Weights of a small mixture-of-experts language model, trained from scratch on English Wikipedia.
Size: 14 layers, vocabulary 8192.
Experts: 64 experts in each of 14 layers, 64 squared ReLU neurons an expert, 6 picks a token, a softmax router.
Training: 335M tokens, 10398 steps.
Below are experts of layer 11 (counted from 0) of a mixture-of-experts language model. Rows are named up (a neuron's input weights, with its number), down (a neuron's output weights, with its number) and show model dimensions 288-383. Each number is 128 + 32 x the weight over its row's rms, rounded and kept within 0 to 255. Numbers have three digits each.
Before each expert's rows: "gets" lists some tokens that make up at least twice as much of what it gets as of all text. This comes from a sample of Wikipedia text that the model never trained on. Tokens count by the router's weight.

# expert 45
gets: " to", " he", " and", " it", " which", " who"
up0:104179160123134045105102163098131144092149067121121146106097186104131135121178116152151168114165060090122087099129154155133157135115135145100109125119097129158100185120128126130173137100167151095086163149140123167159116169162108114170087159112107165129115123148110193091112157053062107129
down0:151093118170115149125173119124102139161141100122153153115165150099114150102098085179108054130120123128163204141153168091093104109172109150149134101142136178102097124180116160148111172110101153121130113122086055123086119106113084130175144190167116048170124148120111069209117144099105120158
up1:143124154168143052076101103161030168126099113121086108101116114153116097139087082162109147138124205139234184111120086179116145096102140068143155118149139126154202156114146159162107140117112120118117136105210149143151193155088127162111158135159140122167134145108026107187162150175084168127
down1:168125164084139085079106179143215096125102135102150105111116082122142091086174145137110100127170164189119100045102114075106085111121163187097175096161149104126104118097121191148103105114145076170131099121151113166123114121145153128074088154126116120138111058158114184114150128145111179135
up2:153103108096120164139138111099123134144139097124121152106099080095151069160093103147093150126078118174136147112079176078092094099124104173113092141116124138186116123112103113175154137118116070131106081093159132139202167170168123132135152123117132107149180122107163107109144113096176104154
down2:161110180143172161087138145110143105152093127126135094140159145033118117134152156133098167142106115167121144105084101173092181033102097141139143152106137139156067160159106155155152108134097191113133166099125118169127180167161077132117152180131171147134122106126154123074088128182191152097
up3:140186135195127118112146102135147084165154112147119170210140135132095094148092167106146191140158215150141155173128132180135158160084091138063143150180124114055106114126110147153101138137161172163102120155109126044160140082137119113138112134139172106110154188202170113125151136145131106132
down3:168171077120152158197136127133140126110115091113107188132146170126124129131095145153103103135105091167157130135177099132181072099158107125152111192102153197116071158059119158181177152137222166200160150137124175137148101115117131059125118144153125174133091159126121062128112110050123072146
up4:159118079147072147149135136121176149092116105042086162170124105123100123111131174157115108090067121129128153118062159134066113158156183164079150177149113135192059077191228150138099080087201133150137132142102161145090120118107200145154110118130144112182162139120109119111134158126052149053
down4:148080136162076169150150109154108128142075198154097143166125051099089150136098169115107112112141077104175076140128112092121144138148188167118158099134128169137177094202197097190165112152165112151114120111119147141057085082101109141184092123158168150096077137173124089146074144088135128099
up5:131190141105156137176155157086149146139158051177163090110151166155179152104124147174136136157134149099167088131129136137154114120090136083153166088183175034138147094148122101128112125121075133086132124108175164120178123066097126118089135137184131083144129156131065030155084132125141140116
down5:175142167172178118097146119143105137090097079121132118169121116086128113164095142119074117123132142141106135146124110120100130165138116117089101107111095113171161131075152098132166133108110131123147102127106153112135164128119071144160145133158131125173157123100196164182123139129160148170
up6:112119151130154106075191180104072162105095135116124123183192136119146103118102161162129100095131139080069107166101135164104068113172076085114112148054083097135149085126099091116106110112105072077103115169171164131143120151075109100126065132138081174151145067107159140146105145128148160153
down6:114135125137114128159138099155063131133159127134144123169089079113134159137118154146092165145122136131186163118204126155076130125080222176113124083099170111147083083114150117118174170139123144147117147150114073171112117083116121154096101107121061157127120128132099127065094105146120121158
up7:151170149126125057112139129162098093084148170107154111165117142156125125160051162172137104125088087133148134136059174109112118139196175216167162112095112108125165083152152122065116170158120144161190133103102194052096107167120135128166166103114052160161172101159158158124112152124150174109
down7:094149131114178089144124101129076132155087119078154108113109118128178148079076085174126160155093151125181138137085095157133108088094120084116155193099164091113176081051192065127106162075121124075144105120158110114134144163072198101147149161133092147171159143125166190135140157154155139182
up8:077167124128077064122123133181116149125147106110076108126113130133133118147081128117114101158102209132090154091109159117177193193137069127147072147108072090110081113141100155094142104140144127125090116107087112118132155111160176099191095061138118146155172170115109151167146120181082121153
down8:144138113167141116145121180142163134110131172155127124125100139091218150128099131100128151109193120135111090122171161123105093112130143073103115138153116124094108163087091107112138139149136081110151028183168113115139105169115114071073153183073158106102163155176123100146110118134145121120
up9:170099134142103159135169183122125142103151008176118128151193112181119117152210144143102101085170150098083134136109070182091140074151090107122126145149093079175154125123148112138071103178113119097135176153099131158122101153145159125132176178076129174157128204115142152158176133157111125095
down9:087089115176105074126138141154085090120170085139106131138124181127124134126147072105092158103082148077116097065178131114162139102157109143131074167125110163079112079048113132113134095113126174121160128144115188144090095177153114101122151193131182100129120126127147104136123185161103097201
up10:121113105130112105123160180104101180166177120143123086167191096135153105136110130138176115097127154133059155156141142117102125197110103146121121140136146142119113168144105102102110097112109149108089131137159142126153149135124164200166111091162188022138103172130143129152150164120119161137
down10:145151108176139137136121131137164151153134148119132215080103099141115131088124200122159094109145149102114100079135141090134134138111118117176154149202129195091161082103098120083134110076196092125115153153172109192134078066147213113174154099113088133133139139161123100070109111140136130102

# expert 4
gets: " (", " \"", "ti", "/", " di", "{"
up0:091077163150128108137120178140122098150091118133086119156138141093098120116153165093091133183120160188113066097108117154153172089118107081047078155172144085128113121136145101092153178114172103133092205071106118116134112151079118126136109155141114134108139109093120127013166120108130137163
down0:160133136116136090161140114111108183124099131116131100087089099124084051107132140137062092214083185188071168171195127108146083125212164136101122099183117121074149113126130096132084174133072163112104108137125096170084101169172097157073114149159084159105151111147158141114139087097081104162
up1:155131142111106117165122109084124103122135097142115085089052131092092049160096121141096082141153129096131096108099176200114167134093168119081090142125208112083142107153121103110128114158125094150163129107119178058142168218176152166146094171128114127094105152130053128105070157102127171126
down1:164090066110131106187122212070100127111191132178098129065132136163168109121112110129106168119196132135152126191095160146105161114124157136117082171115131137143098173094092172104110083137099131115141077140178138154149108156153162123148133101148066188142156154173108086096117115078138101098
up2:121150131092127144098100129079102128142158116155166083135094132101137135167099187139138045147131147108082124102092080148139185096146098128152159128160090112095080116162131099135096120134140148103124104148134093130152160155159179111118166148116165182126098108158072068060132077148142143151
down2:159122140114065102153134099136129064150121092103168169117133151113126143107090118072112079085097106109114215122098062091118177152171150090125140147169138180102093160181146147124132122139137142099155118080160135130165139149043150113105124134107046118151078126094168126105136031136094113112
up3:120177127099073093135137152061182146147123149144105123166139172167149131088166131128091082126139127149123136140083104112113194092129122170164123126119066129105127126156088130182059169171152156096120157164132149126150148207130092093147160177188135123116146127142120163071134164075207087120
down3:105081163082087110170132109129134113229144137122168128010152080121102132103184164112093101153117121111142189123080116119139126059169115103135096153156109078086072059109098134181154127078144114112090121102131095147116124156140096099119144110162103142151110107124183169100121144146093105103
up4:161141114138156161076148108110147126143111140169122193117109124106101127121164115090154151167103149141117137097130170141106188084129122135156131099107129080092111137196154109151168120081104127074092120131158152131105108183139095192183121109111127102083105060100128125099117107072140177158
down4:182083106161084094162088099140100132089121117122171128123157074109104140116094106068189059131155145114112155072144107124112177138121098163178110096096180116136159098174222152129171139185084110150096163112188083123132155104038175168104112105060074128178096143070045127182118188181099146129
up5:121160146221083130090096143162178122130176105115100124184136114143113145127114107139171175120123146108065111096139126164171115170100138137115151086113110132109110154157136084117108107137174077133104125044149133156130113072136084171147142126062140133182098132160133175161141113115153093147
down5:124132127087134119152121135150127141086159164179107160134138097144075233161138153117096186112095124153143094080154156169133100097155131110118112126112170150099071118160140098205092075102070136165184178145083187146082111135116123128118170133118098112113151162132207159153131122104090101141
up6:177171120109161091093141123119120114141145093109164099123121094143077156115115162105090106133123127132132144113164120183140134102156084152201087116122101121184184117168096109195111123136173118091078119146141074129061187143145145065191150121104145085074151128143103105049119155127057140080
down6:136117119107096120184157107112122135078129120126125200140055130148179136172148140134105103117168138127172085111145131120131107142087164202127132182079122107117129142135147128172154146160134129119083155162127133144118137084106145102166144104080099139159117128088187114106112134155090161142
up7:107153100163148171171126146105116110197180154135163120123142139089138108145142136176222091162140132083118113100116147111131147140135208119089131149169148115120155129175130037153116109116081087162148082088081102102149173195161128144197123107119168105086101091156066099101073110194138169145
down7:131117137132121128109101128140109076114144180170173175149061117094139118135111193121142165124123144106136106108120154175101066120106100136135195173079152145110166166132172138142113093116096086075164114110082110155170141120086163141117144107121138195140083132139097116153112092079206110116
up8:135099138090093115081113140099100159105110087110082098194113078147169135120054161123170085156137123139102118143095153146135066142090072162181161181143095010131127148115138151150126153138146092114066117100088120144147122105106088113135093156168106071135157132174126094093146108091113188170
down8:158119114113182183127188133170101158113097099156187083109130132124161165132132143145128125158089139113089163182141130154046141158147177106107152168110080142137164175109169116139106147112136133137107142102137104063080207139109136101128090060141105172150189159133124126167098147169088132134
up9:127132102140101141111092137129150123142085067121111089109118127151133176148117148153115150148050127138092115126111128146190133176103112147142102116176137135100093209188079059146124121162097101141181182107111136151177022090140122143171127135093136152071175092184112097074152111184130091125
down9:167137091165179195105121132164098124096150112121148175179141148102117114140185178139104215109131120135131135113101110156155105126092147093179134100079137158183128125108146145118126125160120145101194113087120074054135123150120096154109129104087122122112114119105093159101144142122059151106
up10:122181141091143121098161155140090099111121104143214134157113129124080165131173068111086104158122152067134134140132129194134180088100071151049074111156135115093132153114131097098116097117177112147083120046107150072111119178137107138126108169187125137085096153111077136165148096128168161121
down10:098060200158110115128107087026078177097098127153096107133103062124135094109115097132153090169158101136120123151143217109050118172181104091076129149138186182150101189140139105124164114090099174137142109097166087117125095131145142141146088171117166140117130129085129158113116156098118169127

# expert 33
gets: " A", "S", "M", "A", " a", " C"
up0:056120114201110061107075147171113114167153105155130126133088151154144114127082133135106125178156154201115156091091168101094113138108137106076177112113155160116103144098098111137188191130153077168089147095131150131153156124109217216101098106166083131063102126087183115109146118097177142164
down0:084090154129121128158136000155128156146159077081125108152154090163094098125185157109100065200126116189148079134122139112111129180125129125130118149144109170140111140124123081106120062159144138081095172128153101065099106083130129121142048132160053117109140135142108096134129117085126065131
up1:168128138106111109086169124098122080173146123114181167064147155135136099142119235118130091130132143177165174109143111126196115074133118131178116105151156149090145124137127128085146214081152111082116093173121089158149102150115079089213117161108062095080123117136132071077101108154132119085
down1:115161150117111194116117127177099140110101154142114152135191136059152086086126205201106168086115122196124096132146137135127151055195064114101199125133147126103083090098184126141151135089113129130150112092093132144110125175099122144096162142131124129116139089148143119085142113201185203107
up2:084156126129121123113112146167149035125117126160146140106132121104123116144113179119115184153153135190185138142110192122153142124161099139116167150079172155196096109140101108106137130126167159098123145104114085116111158100128078140122098166082202124089160178177161092098185094153108118177
down2:141176150151126129089074205073103140073107108200137148106144103120115147088118158125148103138134088090143111105085136159107130105194099101149222114075158127127102175141097058132116149134101138192114171137099125127114163109090073101160077149128114137123071108176100116089186075184134115104
up3:105166134118096176149092090138130118086087177107116163176094178135077138134107132119131107172138167204060149112148107136186110130173145100038135000137108155108167182174050140135131118132140106142076146150143111108189122081124126163163171157141156102179102194091163157126174103092110122140
down3:097137230174105148141141136129112151101076138093129158161119135122161178127112108117134108171147090126159176123090148127073136115098162117088089152153082095091138160104194149160151119137083097145094130123129203141116130114135136133117084078094127126110141152143194147078033102155098146123
up4:135148099194090152079133131119164091133156125183102096183159099140154136192133116076169137160096178155141116171136112163123100134121121164138145124075123114125181138095147141128128047130203153129110139157148108118185170146092115185148147094122168192113121153144126098102176136135133173157
down4:143056134228205144105139152141121165176078185091086124086101153124100121186142174163102118115151134115141125146212141140182117097086099126136108162143133153148117118000107160103173117128114137166147140116107106137131126144080149048132160119193143172128131131122127126132140133157131129103
up5:115082119134075110172148144113161074140098116145128155096124143091128147086083139115175156079089142160126151069114180163102231196201198128144145101119153092148113088162093102160077186091142205172153126146158154109090076110162144162146153136155087119129141074128094115129077124124110116186
down5:124116046110150116131073106175059097208153192171141119116140129124082152141104125170132131102092113139176136124159172143126147156162092120132135145159170163126067108169093058165100109122112192106137170210039135112119095141149154128155148137065086117146095134118158159136131145066137119145
up6:072119122168126106112141091142088116153168125142158091191095124139121113093123139117139139103155085085160153144130107104127166080149197138083130100149145153157089138157121138119111157126110137109070107099136110163135179157221177104111074116129141172077105111193092148149153135109153107188
down6:123115116159109121091170095130120108113182100028128155127092124108119160159127142118111127107133160080125126172113097082134155116131177089127127215128097109171124147053162150164146148098123216121064116141137102143088112128201112203118111142191141166125120100130094202102124133129135145103
up7:138109100165151133138123206193166096130092147155090102199171092079123125121122137161045155130084099141154109184123182136142167113107129132124160121132080172149067136180094099120110177127132107169147170136121152170121119094115163075117143201100167074172128103101131153100181174167170110095
down7:109096160155110125111168140173147151196157109091148148132102170164095156174102123134100143103146138157125148141142166114092157082105138105111109101118106069125140160147127089126117181117138115197220090157177075158067061114141105040161146203160113066128129105139182148147171184146157071098
up8:122170160140122050061090116093100091126107152166174175178123124129147125056109123149155084151138164110049095067117164144141141124108161080114186091125142158170197116156167135078127168114106129113101161143136126125138191111134108110156179134162109119145147211137158134157122232118058120153
down8:141110097148103097084140095160119108118102158130069123123111151123055135124133165145137122079142117100115079114151125145160167086090164149101144078126147149118098078200165176147114229133147169123101159182121144146103149161190109100140142087149105091196188140108069140201125138126083179145
up9:112191162187148145144126162102146099122157124166211115132208087143128169189147138117136147145155108091171134154146139154118140132218130184164117159127108114139170151067130147096097084123121124111161140147133184132111149169152118104155143162148138157124101071170072110076132224115155201119
down9:144150106163173092048184136121174149191138160122113168079132160125127123119182103168113141130151091180121112102165113138120149119143116122142178090131141109138150158148131165193113090131186079135077121170144137127110175126112141114156158177180077143142134059157078061087171185102109114109
up10:090173127100184081162131144093093112125129150131139163099086128153069147115068164078009086143155111120105099153120122136140076141131093184154172083170142053154059127207091080114150134129187079166145136093184110110121110100152108140103132158093148140110144188107151177060130082144113055162
down10:105105170085114117151164142129099116036145117174144158096168148142145146183087072151142124092145165130128166106068109089148087164087157169136117113152141121227088124114041153079148128116105157118144140089171113121196078192159029127151073066101143128157173189122143174118101106109143125161

# expert 41
gets: "\n", "  ", "–", "-", "A", " A"
up0:152151109154100134156133121068133204126127119102117156187162137096156122087072127148128121114135096171147152142210155144096073193136158193130214164105147115107148132158053132161123096128084092126113182155164130115068084154150115163111071083162107168083125162122113197119048153126093074138
down0:141112188105137138121102101168130145093111166132182151122140184122143128084096069115135107121138085187142141093145118137135085137112216173148136097098140180136081183172165088182084113108163159075150134152054082183059103156140098183203074163132116112116101135129154158104146092190160150091
up1:100121196135070069126135117113162088124101112179104143198099085162126175083133148094165097095115149133151095114130116163132114099143152067104144148134110146149113189125190124133181076157103123128106127084124098123107125154146141093078092113111130160083067170117196101111164164140110140158
down1:156156094093108111053138100166149135103086138084145093105198100162057148122114113117181139176122166164098098152147117149089102065104078090140099158083074125061099142153145139142152203101096124118091131082135175103116118122038109063155114097122180142113163126090132101156124122138165067110
up2:118143189135132140146154139163132097142190140122132107131105094138074145111119103103082062138123076144070146139083159132153145112163096152147168055086152130133147094146146145081161082216100143065197191212169123091195106118105093138147100098197167076137172132090185126150113133151084093076
down2:123096121144157126096140136119119096176143084134143156107060091100146127174089115142052106069152125084150131151149142105134136154103127167153146087083130094114096158088106108126181127164098149145143156104116144139183062136077160196174157130142094118166114124107170097189096142099121130159
up3:123183063205094100042124097108148093149118119110110122126182106143120139128110136157037129185144143115117142192144128154130182045181143148125120129126201119100121090110085100144106167082117140086122134104149149110136161153137135144126153150164133189128084146112147154127144151136188098133
down3:154072101165182100099169129198127174123084214100152099094131097127111152094181132155120096138165156104148144163198125125139161112128086074136134198044122147155134145036037110205149141110152177171125155113160120141126099106141127118099118105090110149125104116102170124071094119119128100147
up4:180126127098123161149140092118162090110145125091150127167133154077109170113129145115100115126165092098134173109128187091095094100162103100126119167121136134078135125157121074089150149147156187113092143107125149138184105152166146089115096097127083180145145170146138097156152100138117107167
down4:150129099102154080124162085147127150097104127077125138121161169121183120112108160153125116153117114148143086063138116097088126116074153106127198196097062116148101147135052160184072154151118106104100125124087155134136082103104149077102098129103130077125112132086163073159144148086069142105
up5:187128162105090115171090146138093051081138124102109098116137080138125122134082133137136110095077103132101092083170131170130097101127112102144120146131159123104132102096138134087103115163107086167141129126146111093104119157144162091124133158121114090122150127111193154138121156159141125131
down5:091133144080159126155148094129170159111147154169117113110139062171148125086088123160139173150121204158125118088162136113156090079153128150100165136157207081139086152045107134147173110103154105129143143136149187042120102145082072119071125163141088131115118048139143118125153095151107121149
up6:159107163097066103145149121080163145144134125122102137194114036143180106161093085135140102140108134158152084128099098159119159079125139130082059124112097143149118108168129190144162121125163087146115059157097174124116159190129159160180181104081130138138132129094129151179138164095102131138
down6:137207138144167137093083152169182135106122192128142136123115118152120133110152083199121149160155101158094132166151132157079194103148145110169133097132073123148181106092105097151086145121132079066104148146136118129095116109082126132150140111121145104211113156093091140159144138151095087147
up7:125099165138139090116124164123132130125097186153171150127087129168155150177156117177153109107135165128123124102147131128112158188129105116093120160156128166119117145142077123154156151167181157140180114083110159114150108145144094112125100129132040151136187047216119133130143078109192152206
down7:055132139150211199154162112125107099084164110116095116125123184111157061143125139231107177180156152092140145124112125071106153128158128120109124123141155129128139179100148134155165104112100121135155099181084111153161122140214117176202171193157138144101152153132158166113158129163119078081
up8:081118112135096103125117154191131113126187180123085169102129132172096155121107115128127136120143175136135148113146155112070117159183135143137108148147124119094109160189168128143094126100106071111121146141117112036209111099122110144135153137100176154124145128141148123075150122120096085095
down8:099104126135074040053099154083138115094128110184124072139149135114135174143087104112110132197091128158145112136164130115155150073099110131135110099132116166132144086188076109167173098129070107168133128123097114172043033115102103141219108088100109144193135146133141119077178061110148156144
up9:196169117128122147125105098059115143134139150177125149170133078126216105119090147070084133148139192128126111064096125120163141149123078147148141107167107129146159097117092151156133170083111102102192116124109146106173083129126105101104202150131122112113164151084112180120133157121111136100
down9:126123069114137157205144091125082186066119145134152190144090125143179137127157140152108115158168094095138108104133195094092126144091154121125159160129126101135092130066121146153138191146104132073184124103096159152151138141072143109134146107106087104193165132185082137177128104050110147096
up10:111131129099143110170096093169156134142165133133124176139119174178142131144146150097158119119120139133093083148110090132105095122140088083115083076138139154142104182182099127205205106179141151201107148061109199156104098191183147111112136139129108094134169118174150141044148158192150106120
down10:133180116142152143107099116186107092103092135150162113071068147129082096136110139143128151093090153181152101090197150126139107142049108162135148082116121095106085079153191152171129140101110090107195141172160158141155130165144177125116130126137212104151084173134152016123148138139142120111

# expert 34
gets: " was", " is", " were", " be", " been", " are"
up0:161103116094139098167136140068093176109128112129120109149145167143168080151118154162112042116126090135164127211176163066149105118116097173101182062012136079122091226123155157118176111134176089129126119128147129138145140095149153152150135137134143132176172103149130113106157115135166107105
down0:070093163121092111146145095194169123107125083128140090178155127148171103080134113162071177082145067187088070122130169099107101115141124138084141136151154084126118119070156072180072104103124092151111147110127113147147104133086132138138123170174203130132145097091111152124129104131146135108
up1:123101100135049179144081154135156079101157140114137129139130166103137133129109182162149110162197105148064131120128105134137135134134130204139138110115194165150080117153101115142106105124115115097165083125119146092132084043126112136161137161152147129164085099195089163121124101105077125116
down1:163138144193187086164127169119101207120150172133074113053190085124166098135120120140122089136132137153132101139148090196109104095160125190162148171159158157130173109198080168098094167149108100153113087125135143156137164115101156146122112091125115178153066106192114131082151120140096094102
up2:134108164092068120163095107136131115103138125109124078177133126059120205116121154098124103113142197110095186103078107135145094078094083157119133078138123130109144137138125155168156107111183162222079076125097125169114113145103156092100122095123118073136177133180134114122090128139148122174
down2:134144164158131068138110146122177086128152098118160139160102138167112141119144122127118081137152133146153140134112165103123085105052102136151113101130177130069150146100110148101168191139146157153138130128104133143119157146161124119143161123084166177167201070167092136176142135105096139088
up3:137046148103142147073108109096155092102130139185172124149105137109143171104157151089165115087160124101108118157135122163184100105194113148119141093101219150116076140137123099076105172075104049106067092165135092078105136094114180087131088136158121110193112149156182121145109090095140125132
down3:148113139125107163168164179113099132141152137124117059155131076030125128129106145136120094143093098130090138125135070161182074121094120146092154137190159095119080167139167094181121095059099125167133103123123116119156121094153164092124111151183106166171110090058174134116139087082096138072
up4:181121179069129155119113140152138105142113110195126110150134119150167123103158127154118156154166151146078082089097101162135110122119172114163148106124144154116091076180101113108162098141121119152092111173083169117136094114084125102102143138175126133140049131154135182186108124140119113110
down4:127092110160089111121140097107101180143125128156118126138126080094171087134152164177081191189133099156068112130083174099120110200088096151063116069185125141071165127093116121136139073091118160151135160177181095104117111086082055094110121063168175110114126123127194136123139137126098070142
up5:125152126120102168123153169138155197150129104129143134162169087086163174140126119124151144120124144127106127115103157089122110117125112127169070104078131142160179112164122101195155118088143144089090147121148111169184148099203086103129123173113187115139121086092153121187092157146119094145
down5:132189125140126086102080117165122079107139152147147163161059133170062070123116194129122151175187160086124145133217140183112121148157080085118148084151158117139113150105128185070186124159163123115124103129145154091096147139093157141072131039137124086129173154140021135117149064140091139127
up6:115144151112044114070102160151158118156141108174148108099126126108160152092112114191124140081118145060150155089184167169082119093176138067120090126208138139102067176124183151145144104120171170093167177144133174135149080173201135197135167104105101143103041149119121168140109157097120131149
down6:131137111139183133073142204138178159137159115142136146121119139133151133053083112161161111156119136151147156168111136160106117140141120129117097126167111108150095068151167111109108091097142173128158125108108156125196156138213103120116147097086158158199134110121129082118183111077108082120
up7:104104074142152128164163169121172132167193115146069135194145138124147133157148130163110116155126145112124127117092124125188097147114165088114129161100167098060089104161197066146085190143123100111087130152131114113177107095149157093109152131163088133162143160098124080100158137097104147105
down7:156114126161183109191156126109148164109150113112173098092139223092092140114134105125122131102134085196160127137242171097205129136135161127127109144137121134150150063095128123116070142079119097167187168102115120085163109106103153103135137168156097162152160126161164148138158096138109125159
up8:099123107188125123084134131104096077099076108191070121160158126162166111131109170108122091185108175142067178115143160036126085231090124123166092166152148187093117134150129122130053070130126177125132220142205108142108112123110139067116111127105149117156109138140106128084118160171110116125
down8:152134081112125176104121106123111119125103133114094174102099111163131138124242108089080100155093072076107088138132141067021120159111090218120127203078121090113136116131122155111133134106130124067121189142147051112169122136054081147169150101096119185166098128152147134103161082087097140151
up9:120147144102086106106119140102170102154134104179113107230115157151066140133122162083175137120128164099089102078143115096149146147115180163157166104159156121162136082108102121168125128111100105095087111130203100136131075166130141131130155146117103159208174090216083159128130119101102160134
down9:147129104141182154101181121153112155100082135128189124099143156132091117128120073141125128023120095156153122086136135105128138164115067134146142139103052115127091145069138116223178131201126127089087114137129110078106154092174176121162123140134093086125099071108140162060164158064152091136
up10:170126171154083104129204184098069151154128080184134107160122181114064117096085150127174037136161121150112148117110158095111105073115126099175116118148118112154093132132093143157133122124104113145096124149130112070172116127110106101143097119085083069122115070127087154153106157046182142134
down10:106110122125133127151114126163138101148112175117121074149061168143126144134098130128091097073104131089164086152156131168120168126142172116176112118180115138137077110107159108086121105092111146110066113102133176145172060117126124139092190136064073069155115100119143060132139131075157158154

# expert 44
gets: "\n", "B", "C", "W", "D", "F"
up0:109070134130150084158082153154091156170078134134104132096104130063146124129216091141188144139107162176115113155129109094140134082085153099139121182112212121118196159178180120104116067144145112098195042118143155182143110085095121091119164144120121150158106086116131195144109085106142114127
down0:163135177132118084104097187075177071042097168099119088119144095103083157100122104130136199162150112102115133143125141128197162134080113116141140158119122105173175111044132153081157141160071185146131093184150105162217104117045121088161077108163163113110138133115096132161093066149129133073
up1:143110131184098111138114136087136138061087113098181133192132128126089100076129152170109121151142093108135126100098116137134180152183159087123109138138160124090166168164090128112116155112137122096102092077108190138140157104138175157106160144157133138118156070149135094111136151137107125141
down1:154130147117134094137103114151103139095105146130083175091105145099104085155123067129150124091135110111128105102134102121103189157095109092105155121109195147135116158183132145133187147153163184102086123097172129081101144176133182098116090153099112076134104066118150096085082064157145139107
up2:115090082136136132135088086194146139060100086087127145162146168170117192130122115150167080061072145212099125085100103109124152103164162163045175156106135123140144091190162161109107126141126160095101087108197211100088173116153139133111109113165147206120071156155124135082184135096104116191
down2:188131120168141128135126146119102137092154154104148145142124099138124073091143126114161123146102095159134132155143145143124114082126173079084191112115116180134127130241074068140157149138123148125093211121197143169121172140093109114126138127082158113185125142148154158113147196081132105164
up3:120131117159177104108054153143152200104140137086174085183110074148085118075127147103131127133160121111096137147047158070109149105113145184129176096106143148127103139171143144141155100118086122141151139193118131158098157114162120165123159167117157158068153128121174198156121130114113068158
down3:139117118192142144113153194128153080186161162144160091114094075141082102053086207144098110158087189102102089156085143109142180104124159081143108122066103105168154137117185106145132074105108145123142110073174150088052139169117087107079129170096106129147128149111161116167133156108137159136
up4:089137086167109138157107150090102131125099148060155134149057082143143156127152086127130114161100097105143117098123147243186134092171100164110154128152188170130174125096126069171115138059153145123154121180174193147195149121152147128143136081199103135144155138182138104141140142177082137090
down4:068102117152122147106100101094146157149112175101113106101082057131153222111137127098137123114129063148125167130126144181143152157130114118118114133127097176124176111009110102156170112104107098134182119149148131147161118192130142089137160124128074097145127094145128126119117092105086117106
up5:096137147158142079169087172154147118126102108129117094072091156103094086116116090141119148113143159126111166144117081137132105170129110056152182105186169130158132152127163108175093146098120137162118115127077148150093113182179119083107117126112073144129136073145073115137112183153093143092
down5:064096097133191166129130106106094142174149099151128066127170056056090159107148150138068154117163139149136175111151155116105110151167176137106077055145140121157103137080122102046129172059084083137098140123173086126120109124123123139084123173080138149176153084110086120097103145132165133144
up6:107147148139123097143140181122177176154178166111134137178142107110160122158082142106085112144159119098108157080142072155078166117171133074147100094068207108119150126155120148153103191088132155140167099098107129095080170196146096150078113132141101133129138128183148166079101112117071131121
down6:152190117079121130150062062171069106089159081096062157107156114095143146148142125165185086093140182122130097105123131147161115169142156086141095136143150127104168197215155142139120125171137128146110124071206126139117116152135125088062090075091179091153034162170110153132099174129169090138
up7:114126141106132106127104172092082079128091114123143131139155074105101080053155072111077195162129103155134194138144173160104098150106141147066148071168145138165111113128124129110144153126131151098131133114083148096163140159072077100151106167083143159144170121177152183138130172134082120148
down7:194072157142071159138085188146108088168155077144143145089129136089166163149177152155103200173133162123138070140124151117144188101195154124106165107146171148174126057121173107151075117141172154157132192160169148153130125077107142135099097202141160163104115121145175150116139103134104123129
up8:132103119125132134113153153118136198190134132166123158158187147223128048108114136118116151148187153174122133179129124158129147075148142085110136080176132156081145134159129108170092124069149114126061149156169133152151077100166130127128142091139045123155166107174139190116170183134106149057
down8:163131163107101085145096116100107172123197126133134150100139146159119093135116119112114121079201170150100153132126138150155178118102153039129116066127128071139178098128161170118172170103184144176143168101143125141152151149111124152122131115095131115174104107097093090146098173109154126113
up9:158123163136121173080085111114120139145116092123172198143150137157143155141068205166143113157151200144140149095195074123126091114109131077108179105103157099165112119161125149122100054143144105126151148127145139164107114111173074089133173095136148127105159111166134150130131136133161133142
down9:140178168089196188152147125156118098136072074142131131117167110142184195121134133076141078160013085080109101072165090133095089092089133158112139162113146137095139099088088158136146133108168169161120124197084105125138136132128034142094119101135133093136109084181135156176112157130119122141
up10:144108159168069085046136148125143096101136064145131129154128048173122134142093194151147132115158127169138070128123115120189186084177148153165096104127128156116078154152119082134138136144176156129145161157086124227133081144148125127162166112142089156130064092145147139081098128102115105041
down10:089079158147125110095129177157170146191122202151100133154206184098080122218085105133098127109174126125171115092027180152108115179170159133092130166112097089134110087162118118164170152154155132191122070123123133125177115138149100138149123084076125096148151128144103135171097131100181168187